Weights of a small mixture-of-experts language model, trained from scratch on English Wikipedia.
Size: 14 layers, width 160.
Training: a variant of Muon for the experts, 727M tokens.
Below are experts of layer 5 (counted from 0) of a mixture-of-experts language model. Rows are named gate (a neuron's input weights, with its number), up (a neuron's input weights, with its number) and show model dimensions 0-159. Each number is 50 + 10 x the weight over its row's rms, rounded and kept within 0 to 99.
Before each expert's rows: a language model's description of what the expert responds to; "gets" lists some tokens that make up at least twice as much of what it gets as of all text. This comes from a sample of Wikipedia text that the model never trained on. Tokens count by the router's weight.

# expert 8
It responds to: Prepositions. Prepositions starting a phrase of place, time or agent after a verb or noun, such as in, on, by, at, during.
gets: " in", " on", " by", " at", " from", " of"
gate2:42 67 57 48 70 43 73 26 33 54 51 47 39 45 40 41 44 40 60 54 58 49 55 45 46 55 72 37 42 61 48 46 56 47 55 46 68 59 49 47 46 33 55 49 39 45 63 45 49 51 58 32 63 58 42 54 46 55 53 45 57 44 48 43 58 62 47 56 42 60 36 51 48 61 54 56 37 49 42 56 49 58 52 54 36 63 45 38 58 45 36 67 57 52 32 59 56 57 43 60 31 68 55 67 54 43 49 56 62 54 48 37 55 47 53 42 32 42 52 68 54 53 54 36 25 46 51 61 60 44 59 35 46 71 64 56 48 40 53 54 58 42 44 68 46 60 23 50 39 55 48 58 42 41 43 50 35 50 34 31
up2:53 44 32 53 55 28 51 49 53 52 52 69 56 72 52 62 40 42 55 61 65 54 68 49 37 36 66 45 49 42 46 47 31 39 43 54 62 50 34 72 49 43 44 55 65 32 35 43 30 56 49 48 52 48 58 47 45 31 58 63 27 57 49 38 59 56 48 43 50 47 45 54 38 46 54 64 62 41 27 46 49 48 41 43 52 61 41 50 34 44 66 32 59 54 65 56 48 47 45 48 55 38 47 47 61 55 36 40 46 55 55 41 50 56 44 55 51 42 50 45 40 48 47 70 65 52 60 65 58 49 39 50 52 53 44 62 57 29 47 52 62 48 74 51 52 58 52 53 41 49 58 54 38 52 47 55 80 38 55 61

# expert 13
It responds to: Heading marks and years. Equals signs closing wiki section headings, closing parentheses and quotes, and four-digit years such as 1996, 2014, 2025.
gets: "=", ")", "\"", " =", "$", " 2025"
gate2:47 58 63 32 52 41 42 39 61 57 51 63 32 49 41 65 37 50 31 66 49 53 64 56 43 44 30 55 40 56 46 60 37 53 60 62 43 55 60 70 43 70 66 55 25 38 51 40 43 30 41 67 40 43 61 72 42 48 60 53 35 50 50 50 50 38 50 63 44 50 60 52 44 59 51 48 56 42 44 34 45 59 53 54 51 48 55 54 34 51 42 49 44 45 52 40 42 32 46 63 47 50 45 43 43 47 29 55 75 48 31 64 44 51 47 54 59 45 37 67 37 41 54 61 64 66 59 25 48 54 50 51 44 62 43 55 43 52 47 60 45 57 50 53 49 49 57 62 35 55 42 45 44 49 41 52 52 41 38 65
up2:46 51 41 32 57 50 61 33 58 42 44 64 47 63 61 62 39 49 37 48 56 56 37 42 74 66 41 42 53 56 54 54 32 65 56 64 65 39 43 51 51 51 66 39 38 60 71 39 47 53 44 54 36 46 65 65 59 59 39 55 50 51 49 57 39 59 48 26 51 53 41 43 53 46 52 37 58 47 50 37 59 36 36 47 49 54 70 44 35 63 46 57 43 42 64 43 73 46 65 36 63 44 60 53 30 64 42 41 44 62 44 57 55 43 35 52 39 69 60 46 43 59 47 45 53 56 38 42 41 32 57 47 58 49 60 48 58 55 37 44 41 59 48 40 44 58 60 67 54 36 60 42 40 61 60 58 45 54 56 57

# expert 9
It responds to: Short letter pieces. Single letters and short letter fragments deep inside words or names, such as dot, sovereignty, Montreux, Elena, concern.
gets: "t", "e", "a", "o", "c", "le"
gate2:56 42 53 44 46 58 54 54 57 51 56 47 64 63 27 35 48 52 46 43 56 50 76 52 48 48 50 52 59 41 69 71 46 50 44 43 56 63 35 45 44 33 50 36 33 49 56 41 49 36 73 63 58 51 51 48 49 46 41 56 60 51 70 47 65 32 51 51 52 47 42 46 36 54 39 64 52 55 61 51 63 47 26 38 60 37 47 45 47 69 53 49 44 55 46 30 70 41 61 50 43 34 42 49 57 54 40 59 27 66 61 64 50 44 45 60 50 31 40 57 50 40 49 43 38 44 48 50 53 37 39 49 45 41 52 45 50 60 45 44 35 52 64 40 73 60 41 55 63 61 40 47 47 41 61 65 50 68 54 53
up2:67 59 62 37 32 38 60 54 50 53 54 53 55 61 41 54 46 43 52 44 34 69 50 46 57 58 44 49 49 51 43 41 48 51 43 38 47 62 57 58 51 32 54 51 36 60 49 50 44 43 58 51 52 61 32 53 45 65 55 54 37 53 64 79 45 55 51 33 31 37 55 55 45 59 51 53 55 50 67 38 46 65 55 49 44 60 26 56 39 77 51 42 53 50 42 41 67 37 49 48 56 46 59 68 59 48 68 25 41 59 53 55 62 42 56 53 58 52 54 42 74 48 50 32 39 56 49 79 49 57 42 50 42 36 48 49 40 36 54 56 46 35 43 49 51 55 45 54 49 51 33 47 45 46 61 57 57 61 39 34

# expert 6
It responds to: To, modals, table bars. Infinitive to, modals like would and can, possessives his and her, nationality adjectives like British, and table-cell pipes.
gets: " to", " |", " of", "s", " his", " –"
gate2:47 45 74 63 50 67 53 66 46 47 44 53 44 45 49 47 47 51 49 53 44 58 43 48 61 49 43 57 42 50 41 56 48 64 52 63 29 65 61 47 35 51 57 62 47 52 59 59 61 55 45 60 47 28 64 34 39 33 73 52 59 65 49 55 39 53 57 45 63 45 53 57 47 46 38 49 59 47 40 31 53 46 44 51 45 46 47 57 34 57 44 40 28 66 46 41 62 52 59 48 60 45 42 43 24 37 48 68 56 49 46 56 45 49 54 66 35 54 45 49 53 53 57 34 44 43 60 52 52 48 50 40 60 60 62 58 40 49 42 34 39 66 43 42 73 37 53 57 29 53 65 47 45 41 61 63 59 60 46 75
up2:49 60 36 58 72 55 43 52 33 42 45 42 51 42 52 55 60 40 55 51 43 58 41 47 42 47 52 47 45 33 53 41 69 43 42 45 45 44 50 46 66 57 46 53 54 55 39 46 36 34 69 38 55 39 75 41 58 55 52 54 49 38 57 60 44 55 46 57 45 48 62 42 31 57 49 53 66 43 58 44 42 42 40 69 32 56 45 42 57 42 52 47 48 62 56 47 52 62 64 47 59 59 71 44 49 50 46 54 38 74 47 46 32 61 45 34 59 52 37 53 49 55 66 58 33 57 73 42 57 60 46 36 64 51 33 73 67 52 69 54 46 62 51 42 53 39 49 34 52 38 63 52 53 54 48 44 33 58 49 70

# expert 0
It responds to: Clause-linking words. Commas ending clauses and words opening new ones, such as that, which, who, where, when, they, However.
gets: ",", " that", " which", "s", " who", " it"
gate2:45 55 71 75 57 51 54 41 48 28 47 39 59 51 40 46 40 52 58 52 15 35 51 50 52 30 45 38 41 51 56 63 49 51 51 65 38 34 46 57 59 58 54 50 45 64 57 40 50 58 55 49 59 64 55 45 57 51 59 36 49 46 28 61 58 45 39 31 50 53 58 31 48 44 52 36 54 52 65 53 41 37 38 47 63 57 37 55 43 67 47 51 32 54 46 71 55 61 71 48 52 54 51 45 57 59 67 66 63 51 54 46 48 48 56 35 56 51 40 44 29 62 31 52 56 61 62 55 59 36 57 55 51 43 53 44 44 37 49 54 49 49 59 46 46 49 56 50 64 46 42 59 72 40 52 50 49 45 46 33
up2:47 49 58 51 39 57 57 55 50 50 54 64 43 57 40 61 58 53 46 32 64 47 26 67 42 45 37 47 48 51 39 55 64 50 53 52 62 37 58 44 41 55 50 46 51 46 63 54 51 63 57 42 43 50 30 39 62 63 30 48 50 52 60 32 69 48 68 64 36 35 38 46 46 42 52 51 56 58 39 53 57 47 43 38 60 44 50 49 61 40 37 42 37 35 67 60 65 49 56 43 54 38 37 58 33 59 39 47 57 62 49 76 62 39 67 73 53 58 58 37 39 57 49 54 42 55 33 45 52 48 55 38 75 54 60 49 44 51 62 64 24 60 44 41 38 36 54 49 38 47 52 55 49 53 48 61 52 47 47 48

# expert 2
It responds to: Mid-word suffix pieces. Word-final or inner pieces of common English words split by the tokenizer, such as swe-ll-ed, plainti-ff, retrie-ved, aver-aging.
gets: "ing", "ed", "ll", "d", "ion", "tt"
gate2:43 64 47 46 49 63 41 37 46 63 51 45 53 58 57 42 37 34 57 61 35 42 65 55 44 56 41 47 62 42 45 53 66 44 49 34 42 56 61 29 50 55 55 58 67 56 48 39 55 54 67 41 58 29 59 60 60 47 41 43 43 60 50 67 52 44 50 35 36 56 39 54 66 46 48 44 56 49 40 59 54 58 44 54 43 40 34 61 48 49 42 51 59 62 54 52 43 43 54 76 49 58 55 40 53 31 57 35 57 48 36 44 38 45 63 37 40 35 60 53 73 51 50 70 36 54 42 33 30 42 62 44 42 36 55 55 58 50 55 62 54 76 50 69 42 52 57 35 56 48 50 50 58 61 57 40 35 56 56 56
up2:40 72 65 39 54 42 54 59 44 61 52 47 57 47 58 46 26 43 57 54 55 39 42 34 44 67 28 55 31 36 41 53 57 67 55 56 58 47 70 46 62 50 48 51 41 61 44 64 50 36 43 62 45 47 72 55 43 70 59 39 55 67 32 48 53 53 53 40 45 49 49 37 41 43 43 54 33 52 53 56 69 51 44 47 48 57 37 65 61 52 56 46 32 67 46 55 59 33 32 59 52 58 57 56 44 49 42 44 31 48 38 45 66 42 40 49 42 39 52 44 48 54 54 58 59 51 30 56 61 50 62 45 56 58 26 63 46 53 53 47 46 37 58 50 47 48 33 68 49 36 35 59 54 51 61 50 47 53 52 65